config = dict(
    n_layer=15,
    d_model=512,
    n_experts=32,
    experts_per_token=2,
    d_expert=240,
    d_shared_expert=0,
    activation='swiglu',
    moe_layers=[0, 2, 4, 6, 8, 10, 12, 14],
    router_score='sigmoid',
    normalize_top_k=True,
    routed_scale=1.0,
    balance_loss=0.000931,
    balance_bias=True,
    init_std_router=0.0188,
    lr_router=0.000455,
    vocab_size=50257,
    norm='rmsnorm',
    norm_eps=1e-05,
    tie_embeddings=False,
    optimizer='muon',
    lr=0.00179,
    beta1=0.95,
    batch_tokens=[65536, 131072, 196608],
    seq_len=384,
    train_tokens=689100000,
    steps=5698,
    dataset='wikipedia_en',
)
Below are experts of layer 10 (counted from 0) of a mixture-of-experts language model. Rows are named router (the router's row for the expert), gate (a neuron's input weights, with its number), up (a neuron's input weights, with its number), down (a neuron's output weights, with its number) and show model dimensions 256-287. Each number is 128 + 24 x the weight over its row's rms, rounded and kept within 0 to 255. Numbers have three digits each.
After each expert's rows: "comes before" lists some tokens at least twice as common just after its tokens as in all text. This comes from a sample of Wikipedia text that the model never trained on. Tokens count by the router's weight.

# expert 30
router:097139153107133136143113126106131162171138122120086121149136141120136106153149140115113132164127
gate0:156068121124145107164130094113117081141129140136092164102127097136138111154164157113145100187154
up0:148144162134092095122114165139144153133146084111136108134161156133121159092113142121106144153119
down0:175138123145130143119137139156089153159154086086135122092126148139158104144103084169153118098088
gate1:123156145137161131097149142126167172120154122106072099126114137085123118122143161107126135141134
up1:115138130138130125107164114149141175131127119107089137176096150107126107115189185115128147121119
down1:129113137080103174098154102116074102093133144106136132113121121119155129121155088125156115104120
gate2:129116124132155114120092130089090132119181112104158100122081185127159141114143120108136119115151
up2:083097139122131114149111152096126134087122139132118093106080125106128095110165116113121103116144
down2:179123076150121106162150131139123155139163086125119133144160093139133135110156123125141118109129
gate3:083156155121155132107111131112092172164118117146118107121129117109119118118124117157118139139124
up3:110122117156125101143143127154120084162134092100101108121121139171090165138133088138141128136142
down3:092113156143158093115164108145122114173142133173136155094095128166110109116096105120132130090101
gate4:115152099109156186118144116144062121183137135083123124086106146152122142148111113144110116137092
up4:133100178127099084116115149142104143110115065181123132135123118065094089148135157127138146132162
down4:141173134140114142165092098184129117113150132133163105162164121120108104091131110132146129090125
gate5:135101151099162082115165128139164136091145123130150116104081163074124125100111138104180168115105
up5:132151127128114151147111117152091088144124139154120128154137091184159119149150129149083096150136
down5:108089087127138133124102070132074135102122148122123130107100170124141111165118127164118135186137
gate6:153117147137134132086147138120089141156117132122135123144107135148132119157177155134100127127161
up6:126156142122112114137108141127075105140129134097105166135111108129155135141133133093145136143155
down6:132093099083087122120188173109125170138111144100119107144152127118140129153122142110087124079122
gate7:142144138082160176116095132098137170168115147127107152151135203172121145110113131156122085147101
up7:121151196107135145111079131101144144169111136162097162136171177176115110101145120130155109147097
down7:152093118152093122149181091089147102128120147113133114130110114150157072080182145105150135142154
gate8:130126119160119133111136131117116123128126123086098166119114136110146094102143101132136089119103
up8:154118119128145125110127165133095143107094127145093123155134155117111198169099131128109120147169
down8:129131140111157107100125122106098125126115102147156090153181158171125068128152129146106157107164
comes before: " the", " a", " to", " his", " an", " their"

# expert 22
router:106137147118107130159129114147117166161142088118113080136123119148123145168104142107127130140146
gate0:112121169138124096149078150155120120112145120059152081141154110144153116146144148134111120188106
up0:121124142116087158110178113113127142188106124133133112117103154129134132139134101114154139109147
down0:111135124112118141121165168163108137154123170125123140127131135155106121146080136107126144115117
gate1:093095134111088142119138124143138148171150137140072130131144124142140131130133122125151109166128
up1:148117152150143124156174161070129135122092111146139139155100160163135138126136126119105142109100
down1:157091077139135106129116092139116157132091086151116154145124111138140157140152067147102159143113
gate2:099148117112103115121129118102143113137152145134111123145148162158163120140105117181142107163151
up2:133128104149140143167142120161098147111150146148115101136116074103088124114115156075151142103123
down2:103117149148173099135110133123081129155134083140127102141110137112132136129125130114140125105148
gate3:149122159113094105145131120150121149127169143126149151131134137109117164129127120170125115119106
up3:105145125137087116084153133136102114124111141135090119133104119162151125108109112120138159140109
down3:136103182141144133142103092150158112098130109142139128087130124061087092119137078130118129098142
gate4:124151110184110144139134124126072134089130127140120130121130169134136094096116141103102124120148
up4:139130104129180159129110126145107150089144089119155112148070147091130108130120146107113102135108
down4:103111172140110134143128107110140116155083107154088099116136116163137116129133179128136130095154
gate5:127178089111116132166128140135091152143151102123126142111129191119127110121113140134103107154109
up5:134116112119140127119118127136095128105162160130120096158119118120135121117120118128126138096159
down5:096166095105149122132115152113119127139115118122091169134148114112123123153115084102123118116120
gate6:130097151111169110095154110145113111151094166104169159129093109137156142078129126136142157181131
up6:156142134119042113126119132103149159104123106132102114105150145122115131137160136107119139117126
down6:140123130111140134137159122131112128153146134140158145161145144130125135150113135124117108149147
gate7:133123101155145122138137095168107112136149094111130111139133104129083111120091184097139141143123
up7:121124120126131088122145122135111106164139107118103116168122128139085117128078127097141140140133
down7:149092160089128127089133144115105174151124107145163125133125133144112166146083137130132121136146
gate8:124107127121173085168146141140097125135127142147125136107131136155131192123106125145138086164132
up8:135153149132100132093126136144168102079129135070167117141153121118133086159107118140106132083171
down8:140149099124143112087152129117100102113118113145135084143163115101134117121146104121121107123152
comes before: " the", " he", ",", " that", " it", " she"

# expert 2
router:138109169112078130173112112120104124146080089122138109121129078148151133096173152139140095140145
gate0:131147123119115098122117137152143115168111165120151140091172164145087089122143151100141134112139
up0:109135141135088093102099142170157132141097104080141136120153153150100135118158165120140122142160
down0:122164109124135109118119152095141129130096127151135117121116167137147135144163121126184096111116
gate1:091163171155105144079103127141097127075142150096140161105175143067174131149125166163101113135122
up1:084136084125137124097085120107099112166136128117124183097121142105112106170105149164112153116083
down1:099090117082104093132115120133116119123090148088139161081134106140161193100165095154112161173102
gate2:124149151103158101150141114123114140106103110128123143108131137109166148142147106191110128123105
up2:119114178116141124118102118132149128096107112114159167092113130142110108142135143125106140116126
down2:092073115124129150130161149086200157137100122146119118116144114151109125131126151143117158093085
gate3:139137139151199121138090121138100086137085135143116125179129110123143103135163099142134097114101
up3:124138135144123154114132107079153104152138133102123136115137140098141137149110116148125105132117
down3:123105097110124122123145168105119121139097114155136118172124180127155105156134156150112130137130
gate4:156103123126102213117126149116145171169079147130118151089107120098074164085153125124117145098147
up4:129179138169118106069150139129092123103143111120125091124115079139146141164128134111177106176099
down4:129115142122142140131109146095135171167143123113113081131120082133122111104156136167148160128144
gate5:116134150137151142107151129138096115110114093113141132118123162120144115132129141114084133161142
up5:141139134147164113108141096130061144074119081138154114098135151157131113092125148136081110132129
down5:138134152103134141133151125114091159120142058110143106110134094093115110094132123141151124125140
gate6:130127165150124136104109130146125132117056125149133106115142102078132109116134129105142130139155
up6:126109159153107113115143144156097120137099135151081109071128119120157145131135092146114125124150
down6:129131126098143134128088092141086153137132119142106119120109122135141182099134159136135171089114
gate7:171133196143116140132135099083104190115117154128144130106106080124149117125119097188138123118120
up7:138153199140134078108115112093118164092133112101129134125109097112159127094119130178129138098083
down7:147156096144169118142163113114121173146164127144158131113153098152087152106090116079157089112104
gate8:122155137127140100093112153145047106152153124152128104097153122103138133160165145136130149165135
up8:134127157155119121144147115127097139128110101122142128124165134156074135090143126099149046126121
down8:141149135185058134132086160167104145146130134100154155090110109142105183133119121127138122098127
comes before: "|", "-", "\n", " •", " his", " yards"

# expert 17
router:119146112108102127139071111146121144141155093123099110150150114134151092137128140168127116095094
gate0:120098132115099152111107161146110153150144083159143086140142144132122154185156138122119128095107
up0:182095141134101158131123143147138139184125095127170125141135158150162122149103116117158120062115
down0:132122131115091124146082151109107135118135126133108121113142117119076102126109082123111114123117
gate1:148146129151108098123131144115143125165139135136140092142114130139134124112083137146112116151121
up1:164099100080119139113131116113139107123126100109142119115126125104086119126091130097162145140094
down1:153146158158111144139129115148133169137120084187127075148133099135067162155119127146092088133109
gate2:148129126114132116099137135133119134114175086172150096136102116126111148116120102106144138122144
up2:121123098089150083142153128132142110143071127140125161096139130099180098124116155142114117078131
down2:133108125147139141137087115087155099092140096161146108144108135136107122120122111126110114115152
gate3:121126126156118125134123131146146187138144087100131090184112155127150127134168107111168133095130
up3:171126111120139156121165160138085089145098140101095155094105106134096126108110101112132112167148
down3:127113124106102149115157131121130134150150162186145141078149155155146120180140173121123115070115
gate4:094145116158111124107093084099150164124154131164131109165129107168184090086123120121147074117112
up4:156120192095123134143137161108105149144110132118116171097147140097092156172133130149105196114114
down4:136124153142087147166101058107140136157110122124108151101121151167130138101162148101100133136152
gate5:134138128138136139170120085131088153128152125128103123148129153161167187138140118155121136137143
up5:144145123095133155118109078149138134138135111128156116140143138146129131091122156158150134151103
down5:138124125115130095124105134120084134153108144072150112128131145127150164145134112120141084132120
gate6:104143109133103126096134118145166122145199129145136176129156106112125111143178185126087140132136
up6:114140115138073097102079137138150123116181115102103164127135144134089093162157147123101141093111
down6:121136140144120124143141107109113123135104093132141055122108156107139126176079130124098090112152
gate7:154173123155145123152078139168076132095161125084118124127143146139143096173157101113118142101067
up7:095082136156106160152188086102142107128120139183130118117148136137102153116145159151128110146162
down7:165110122155098161122134160123160093101165143156154146092177105112155122131127097149128114113142
gate8:113164147104120186132121144142110109136135152105107139130126129097076138148077153098125135174125
up8:113137110136096109129138112105084138170150140213093103130109114128081135120109133128147139127111
down8:113124164154113125136128115138095094125107161141094140107068170159127123096086169116092141126126
comes before: ".", ",", " in", " and", " of", " for"

# expert 5
router:147166152154130160136137080125102121134089116101085151127105145142132109136106139163104119118112
gate0:135100106145164127105117154162155105140145126126137186077146134158123148108161127110119098139087
up0:137170146145111133127118084144137101129185139129109162107115110121114115130117163079109146090093
down0:169127128142137080202115070085179067132130136160158085128135121168095142153145149141111148112120
gate1:122141094130134110136117128184095156088135127108129155148130106097126106117136097134136150113145
up1:134122112118157106082138109060131151160123140141095117156133155147140150140128152145106151137125
down1:125151153093095100119082144141111149118183099138114124174134131121075117080138097126145132139105
gate2:136128161137099127142130106092113135150141139110096147103167097131089091129105148113157111130124
up2:122110147125122123131138091102120131154136161127120150109145094092091089155120139109178118130103
down2:094176076106131152130103137132142118117120112112139174123111105093128135088121101154120107137146
gate3:136081144123171147117101128112102145127084118148104146149155106132134122079165104126131146133141
up3:121117136137094119145128086117159068126115150139140138138135106139085087118086088131120110127133
down3:127154100121113106157173155174088122149117108157076129101144144150162169107147116092116074154096
gate4:139122150124117155122113139089099117094108132141120152134108113130180171147109125130124124121184
up4:133157117117155177118098157144155102115105116137124129121090122163136160128121112171115104110135
down4:108094108109148131103162158138122120133142155158121119120098125136120140114145146121128108109128
gate5:067151096156131120162157122119067112117111115105122135133137123150117145124114112122150154121115
up5:087151142119133105175128130097083137115115138105102113130116113123150106144127145085155121083137
down5:132104124106116142132131164141128186120128133135095115123104143142164078122091122057150125105110
gate6:158097096113131102160097095124127120115137121144103135116115149121120160138126148110150127107152
up6:142084124131123102119136129100147113122128134125148128111135172168128133119126096121152147136130
down6:098116167129132138140134095129079122126123119142148153141114130150146129122097142145119135123096
gate7:094117094112134107134152107133124148132128131168151150150147144096149149123124145120101091128143
up7:159100141141142118128135147121125127081128118114129084151171146147135135087128111160148102157141
down7:151140144124136133123106143113088110084106129106126129143113150137144094140125119160146117101152
gate8:123109182158106131132134156167125115104126095147100156174130143125119129135089137100116116124104
up8:161133118146106173111163116122136148123098121140125139131120142146124107142145174159111133164157
down8:104136103172125150088145092148119161115140091161111077170110096138155157139139117111142066150105
comes before: "\n", " The", "==", " He", " In", "The"

# expert 15
router:090124144120159125172098147104106149143137126066100115091143139136108131157131152113167140111096
gate0:083101124138099137114135134130149084139074118132160106111115071118110147125154144129108147147086
up0:138127138141136136107148089154127153119158095105099122137140139136150092172112088106165154112118
down0:132120092133128096112109112161081113132146123170098118115166110109176132154139155148127136154139
gate1:121160140162124128154116169130116098153125112103141157103147143103136092155119142144125103101123
up1:112114159147099114147094159089127085176129164098140132099127129106127094109167111147133167120136
down1:099157158139119140141098152135115127134156118149126137151128178126102161166130138095142103134075
gate2:100127148111119124151145122101120134106137125103127123111162125118157128111142094132146124150109
up2:090103165158073155115096135095139144091145152122091108138141143152124109145135063147138134111137
down2:165106124156150112077151167158151139142094065104132151107144177170114098157145134125140147112152
gate3:129121148156130176123078119099099153136175100165111139132122138111161092131156102105140144132144
up3:164149145091170149127110118135170108124124146170107167133136098107162113107139106106166110126093
down3:129142144158166111110137124166127145143134131109140139102115088136140102101126123114162115154158
gate4:129142161094141099124052144107127115146117152124123142156105158141085143134129109095105098179128
up4:118095133135117073111130154132105129108100154102089141157155146100115180160122157110145145146127
down4:113161151126154134124162103124150128135138104146140098148154118105116150121166137093105123133128
gate5:076166097138088169122104119135110100118116126137132160128109147109125117152114150102139106139134
up5:105111108124108147166150105098070141113097111123130168137131105122149119152153170097103146161154
down5:165121086146125175157120084131097134157137112140131135141089163138128158118112142118128130141132
gate6:125184151170135120093156122139113139136130131096124146130129124162135128099110104153145144055109
up6:120150136148154081141108140124109154183133148081143121152133132197111138114112108102096150085111
down6:104156126109121153121094105150094101091130133142122106133155107117109127132142147100188131108111
gate7:151121154141138144110109101158124106133139085123141103114142166148128132155126128146096148124155
up7:096119101153115135157138137106114124115105115157107118114116138166138150125146138136144135124128
down7:089120141142104119111162106102085093126130130082131133151143166140142103140128163110149109099148
gate8:133092119146140139154079130110154126135126113185137107119114132129107149117127113127141100126109
up8:168133146138143072132190120118140063106114126142127081122126152145130141130129173155130102138135
down8:094169099138150126145079118113137153109143153105102161091133061111155128093175138117186152152139
comes before: " is", " (", ".", "}", "_{", "″"

# expert 23
router:189125108113118113150131103132105137161131122127106115134179127166098071153110147136115094138100
gate0:143108162073131096086136141117158134131134124122105120165175109152069134115127103064154115158153
up0:134087152122112162159154168098106092120142122118117138107105120126181143125121129180126167149132
down0:113120104149197105112082136140160176127129134129149104131106175104182154101141123117124092163154
gate1:118125145100115130100162112140096132131128159132170120116147110160127112159115120126128173085106
up1:152134137112130115122119116150194144110124113088129142151097093124148124120100131142117138125097
down1:144118144132147143135107157074160135090204114105080121134135105148156134112118116129157090081138
gate2:131104086169105132125089121132140142120145141113142120109127143104130131147087117128135097131139
up2:147154103110121148147147091139159097134145147100101145158118145187074156124163121121120188136090
down2:086151128174163098126110122107080102119138155131132188089115136127148139093141128162138121132095
gate3:149122136150107115115099147124084138120118117190110153110107146097181174124126093108161114135097
up3:129131121129121130120127107137099115125132147149116112154126174111183121084147159125115117141104
down3:108144117132129147149130119125118071140124184088177121108133138137192103094128128088117155094122
gate4:166118131082142120147144152133139127127109101127115176109084121145137134158125141123153142154112
up4:158106097132158097136140129120102100125122166124099113163092155080141119110091131137112126114110
down4:129175167108119129144193151139148071150126178126129094121109113111076117133143106130130111098164
gate5:120137107111145152148148145116111114109113188136152114156153122129162128138141131176136115158129
up5:096154158116121103154162117103109135076088113116168151104125146128153170108140144128148105142149
down5:122117148147151115122160123171167143181079148122166071109109153140163134087152146106130102140093
gate6:133159149129092138145107108118146129137120147089127163187160124133149128094131148111114137130100
up6:147074101165105135123088102095150134172149111095163105144138135106133093120100146134096188124083
down6:176134118093137124164142060111114148130073070144102158140148140146124117158100087144110172136167
gate7:166109175114152133165140100138136148105137124119133108139139132137109101093116165156130071135151
up7:151109133137134110125121109162101120132138116113109109147145108133130128067098126172103063129122
down7:151166108058175102100151130117139117148126118172109092109121134124103164166140142131150113118109
gate8:159105134145149141136124160156123141134164124120110171167100112140134163132132109157136124176168
up8:129151114138105143158108109165139101149126144127136106147117113131140100081103136106130153142138
down8:121102140151137141136126103124129140113120141157149074166183138133137128147142100118158144128104
comes before: "\n", " |", " (", ",", ";", " /"

# expert 12
router:130141122104125147135055104163097120151109137108150091132132144076118107143137158150095091119139
gate0:101102136152158084162122150167080118091110127155119112107080115139142138113133165152152139129121
up0:152091146142143062152113112163111166108106126133134154102120119151143140130140151145144111110108
down0:106102139136161119143143113171110111066103105119128087123127145172107097112129093136148109181154
gate1:132119150139123143074143121144124144121129130130184179134147144143090117108092159137146093159153
up1:121120157156142117092156174118122143142132093111144121123133157100102113129117162162139136125098
down1:171124097101125146107104131140141129106084116126154144122132101101119141136147159137134129110143
gate2:136165124068136124131114139100133109137118101101177061123133137090083142144196105131099101172090
up2:100128114097139108134151109075136121119109124081156131120138108118070144165161130136145095111137
down2:102125106099114146176133123147112151095109116130147139124148157126159134118118165154147137112149
gate3:113145165137115149156111107134152120119113070126166125121136173150133134101196167123162130107127
up3:110116106155124119187145142117145142146141119099084169117140108139114116173117149140103122154138
down3:101167139158116143099127120115087156136130148165154170098089134132155151138118165139122157143137
gate4:108129147125143106119127141159142134115135091052118147196085140167157147163115163129161151143148
up4:143135167105160112144136135098098124095116166158163137134157096122128126083146103101122154139120
down4:139121121117124149144127088165101118127077120106113152179115144108101153146154129101104140099112
gate5:134133137122078122109099142077167121142149105129116124160121130135154129167111108143151116117114
up5:104120108151111137132110126113170103156090068115146106141122157134149113165123108167187123106116
down5:136124156141138117114125105091179154123120149120141153161075117128148155122122106136126155110119
gate6:104092157102127156145105114115121125138122167140139137172151151094071067120112126113121126128107
up6:131160134157124107109151118142130178125167098100112143112093127149165153130158115110138136093127
down6:140104157163140116128148116139151141123135152118139144109126146124176107150172139160099088124103
gate7:168107103141122154132095098125077115147133136131106118096156158092136139153141125126135183076130
up7:095083134120167140111103110158084124128148130093119153136153166119134112109155131129164169133135
down7:137153117198094105103217150133155130135147109110133114173185154114081146099137108104130142117124
gate8:137078132107101152121085160103112166104084107126174124143146140131140118147169133172117106128165
up8:101109140100129091107090147131121148132120092047179125126132168118130104144136129137148111098128
down8:104116142108149122145133132144174111106118128110139131146124113122123129117126145106157101134129
comes before: "–", ".", " |", "1", "0", "2"

# expert 16
router:121116142134130112152106115137093154131120114102070134095124123121132120121149142156143103131126
gate0:138145095157130169114107112183128110122060116168133107123141133141116099140089156128098163092205
up0:142154096134105107128167086136119151122122170154142066124109150137160147151095148154112130102135
down0:085136115147117130116134158133157173087123152169188074160145102122091122117131126134172105176126
gate1:184161170151130111138117152130150120149180084106132123100144171125108171110127108192161115116119
up1:152149157137100101128112120147149108116116116120111118115101156127095150110141096168157077118152
down1:132086129106124145134144146179175158140093140129075149122139107141134088171113114126145130120114
gate2:162137121119126112148133130127118121155134099122142161073159149105117145114135120160118122155140
up2:141128097121121121138091125106103119114163098154115122160158117124117146100165084170105098112122
down2:106102112141126129110127087156174189133147143098105131166128129151136138120134135083119113150111
gate3:152145134128120082116118060131113115109167114088117100121112151072137106127150120171173102117129
up3:089130104136084085171133170172125106137124138130133123108147140098136151140137109083166138117128
down3:135148131085131160132128120114176155107132117119157124082123121166146111144086131143114139168127
gate4:164115106158142137140107107148126137117108101145156162116101112165150109121181111108103116132107
up4:108108138115082082139137117127107101133120124109134089126152135163086134120086155122124143127108
down4:167142122124089132126162121090121159151126118150128124163065126121126172131141141116169139151130
gate5:135158123109068135115129102129166140120130113143111077092120141126148129130170140105112154110095
up5:104117159099125167141103138146136147142149114113132138103099127117146170143101085073139118120127
down5:122135113121126130107128110151093127138107129103180116125150152108152129161150107143100123091128
gate6:149126137148164133177152127145124127138105080132139117144124120098132167132135145140126102133133
up6:130118139056083121144124107201123166106163115107114140127119153117127161132143133137116085154124
down6:154103139122163141134136130141132121134166178133135130138138156127131090102111121128102124143134
gate7:113158113079121113137073133139144171114138099119133163100100129141122107121127135107156089158130
up7:130048170136115153125172135100152105157168161167120119140171135148144151132133095127112129108108
down7:092085043122112117063138159142117177158122142120171087170123146155152145134101154157134109156127
gate8:147109145162095090141163129157151105086136137122122125183148123167117104136134148132120116125110
up8:107137143123126093126145138162112145128151118114137142197118111087135116134165167124182098115113
down8:128138121109148130152133146117117163092143149129140111103153120148151103126151145149111139167118
comes before: " was", " a", " had", " is", " also", "'s"

# expert 27
router:173112126107119115147099126130137154144136112111122079136176118108098092165184136133109081138119
gate0:157115169134092066072113127126100069132146130143102119146148132182141118103152138174140094132135
up0:163117144095112122081148125123126109141115125130143122114135142158146128110116117142145121135128
down0:133148139151138145137101121110157113135110152158121165163134146114095137145143096147168118138130
gate1:104119124132126101120098113117153166160113108145142119173153146112119139164149146126126136066133
up1:104137163140151139196136093141115148150139126160125084162147155139135132165112157073118131130118
down1:155141139155095125171106108082154155095120083139143148126160135150121100130148095141104135156098
gate2:118127149116096130159125140128132093142142121124105126131154114126127146127130127141107118124131
up2:126113105156144108138143115109170154129153163111140114151122113094135142137113106138134126144140
down2:116131131148145130109131106162147098145108156150150111163125100121128135126101123104075107142137
gate3:120070146165159136085117183138125137150136103166139112152122133063128133105160163130106102152123
up3:114175136098121086124171105118152153135117184123083135084128075152121150107082117111137139155144
down3:129133103111110135095164139103138132142176135124083104125129130162172134121104131108129151109187
gate4:119130111146126064135111108104118156088116110117138097125126127153114141091145153107187155150166
up4:141125113156157126148109115105142143147109145164139109111158085120128107151145115120104159137112
down4:127163127109087144152151147080148106136120109125103079136129147120124107122129110105142097106110
gate5:144127142140114088102136083143120156090132103129098123080122115131134128173112108080149116138103
up5:147102127148109101115166080150127168079137075142130121111119115143139122160147082103143126115094
down5:180161100165122122130111141105046139102170118100121111118091132135148124116161133132139143084122
gate6:127147154116108110121121135124137135123174150082142107093166140159144146075138152142135150137156
up6:097107087145158145098137123139126132096115128167099188128085139097130111161130095149128097148108
down6:129159146098091139129153175083163145114131137170124114135138134123136154091119134150149091090126
gate7:132117147161136111119125127142072133090121132135125104138153116141115177137093108129110112161123
up7:120170158127108132098119122143142112116149122137129091144160082129150147096117112125078113145106
down7:125057146112136140134156131157164090115128135133128125163139099109114150123179124127158134152103
gate8:123144122155160093123170156176110123107079169165211171150131137126111111145139127088119169139152
up8:162112135108114107088107132129116124154110140135163121127112132103137134159120102145146141149152
down8:114113134112137121128065099144122075125114124149152135119121120123104146134145097109075128127135
comes before: " |", ";", "(", " /", " hold", " ·"

# expert 18
router:125141115153077071154094112106122139160120099095136123118122120100118103144130131144144117119111
gate0:115172114108146141163086154139071121154165108145116138106110120107109157158113104137148079089136
up0:125156126122104147138086135170102102135141121125130122138112125140133131171111118115146127096116
down0:083152129174147117172119130132094141140163086106109123100125103127146121134117158122097125112094
gate1:107112143150113134121103177153149099110113099122162119127150137103119152129153111141138124124125
up1:150138123091082116123150129156154148114125143137119167143106152135126093115134131124148152154100
down1:084145089134146117174111124118109135116137088133136116164137127155128151100089112145126114151171
gate2:103109110120122098155136131163089081130122106133180141120153114143155137093136091173118117114129
up2:145143110080158117102145138118152120127122158122068144153136115126130149144057169140146126148148
down2:110128193130111136127135134141125128131179113088121108122118143172128114137163118111124103121086
gate3:137123145125147129105126129131132144133103112109116155117121159083168140138122095151123144137136
up3:145125157099137119127115127119132140117126113135156136132115131094146153130148110142119185161153
down3:142131154105132139143150147127112121106097112136145112142156128134131140090114153166155124100146
gate4:134121141128114140157152132165103122103112145157099102091097095127162182145125194119123108146107
up4:105120117085099131128156105102144131129141139126142130142144116100120103108133107156112106111175
down4:163122159105100101133100103117109132090100130125127125125134128078131172159136123090136111157134
gate5:145136139128103139157130168131096064117128106128108160113141112129115126108136111132107136097111
up5:114123122140147109095156124107108199127132142102129091134167104112137108146155122121127152128143
down5:125121139170134148111117144106128154143130092106092080080129114142151152135135155101132096134148
gate6:138127166148139126149153090137116167132112088160106156185167150170130104128115104122146140161108
up6:152152140128091112144101126151135157121107147146148143145166130153095132136118160155159137161105
down6:184155117092107101118127118110121112117088146120105129127085090109116121153112084114136145127116
gate7:123192143106114115150080107130107089106148142160108145118129166107114118164147169135141159121108
up7:147133145111118124122134137178127142161193136123128169130088143112133116130138153160125113117103
down7:083130174160124127140145090187111130153131146091138103135123114141108162160135110123137137157098
gate8:155102143167119086117076124109118104123132138084124107101102152097127142146166108129117114098093
up8:142155186113159119192138093128122134159153086125126113118131141141139117134140112128080142142133
down8:125142083113145119100145111095086116130117135127121082102146140145119154095114090160160114184131
comes before: ":", " of", " \"", " as", " by", "′"

# expert 9
router:129135131113076126127106114108107138158129102118110077133143122164122101137075137124136100092098
gate0:151118126117128146108140139125102117149116120142135128144119135133177114115119119106111104109078
up0:110143097192117144113122110114177116136121106183086150120123148090181193095142112164148119124143
down0:101115126132077158171117085135115161131159152136133048135123096131112141107106129132127112125133
gate1:156148143103126122118149146115113095154138132143138113127050159121134107083135158145132165166176
up1:109134126130136112133152104144135130119141089126157145134167119161127132161137090128133121150114
down1:131095112129125138159104093172125098133135158151160130148120109175096115159113112114131160138134
gate2:135128161135159111087109130122117132075092164130119116127136107138149101091152154091147127147072
up2:150091102109147102162185126127126086128111153139119157128145133150077135153138117165107157114127
down2:162096126113151132143155163108132119108115112134140153107074127174103171116103142122113126099210
gate3:108103094144132066082117138128127167114113108110091151128143141097106132112149123147108150130131
up3:109137109103106123103129124108142129129125051127103119159105115130078091116122146125096127129107
down3:129151122096162157097156127114105099152139159103086135113128130098124121089098127107162139139146
gate4:128120116097163101094110175126179127134148104129114092134162105151111122125151130107138130116110
up4:160146152112118170171135131155114133126147164118133188120084137107087138138086154144107137134169
down4:131112149130134139145109116148156150135119120146157114123071130116165111078126158135149119147145
gate5:103088091146145095110111087149126136140126138100145068123122125117137159122165157102140124127165
up5:147143109132155152107105085161193067111122127147148129105086082134137148123153116120141124113126
down5:136174138119139140106135103094125056149159118135124095096160114113119097090121153105159150140106
gate6:159153108130145114126082155105126118120120133115132091126161120141119121138163127130148106114102
up6:109099144119108113121125095155089154126094131128112094120098162153150137131124134124109158126151
down6:132126103131144129147134109155098101168113133106163121133135148131141145173152146101093120105137
gate7:198152137114169096169142099089108138168185123134145076110075125163131179114144128105120167117154
up7:071135140162082116124154154122144143168130115154118154157133128112087082151125136163124151155158
down7:146095126105113135104134082111122172104151139142108144136105118124121140136080149169105133128113
gate8:105118161136108106088081087149091133132121098155166097126179191131161107151093139139126123156121
up8:140082095109137151136125101124163168113122088127095136115137148122124093153094125176116147125138
down8:083113159134091114138104081185108184106153124124150156097103126129144116123119169219109151145149
comes before: ")", "),", "\"", "==", " ==", ")."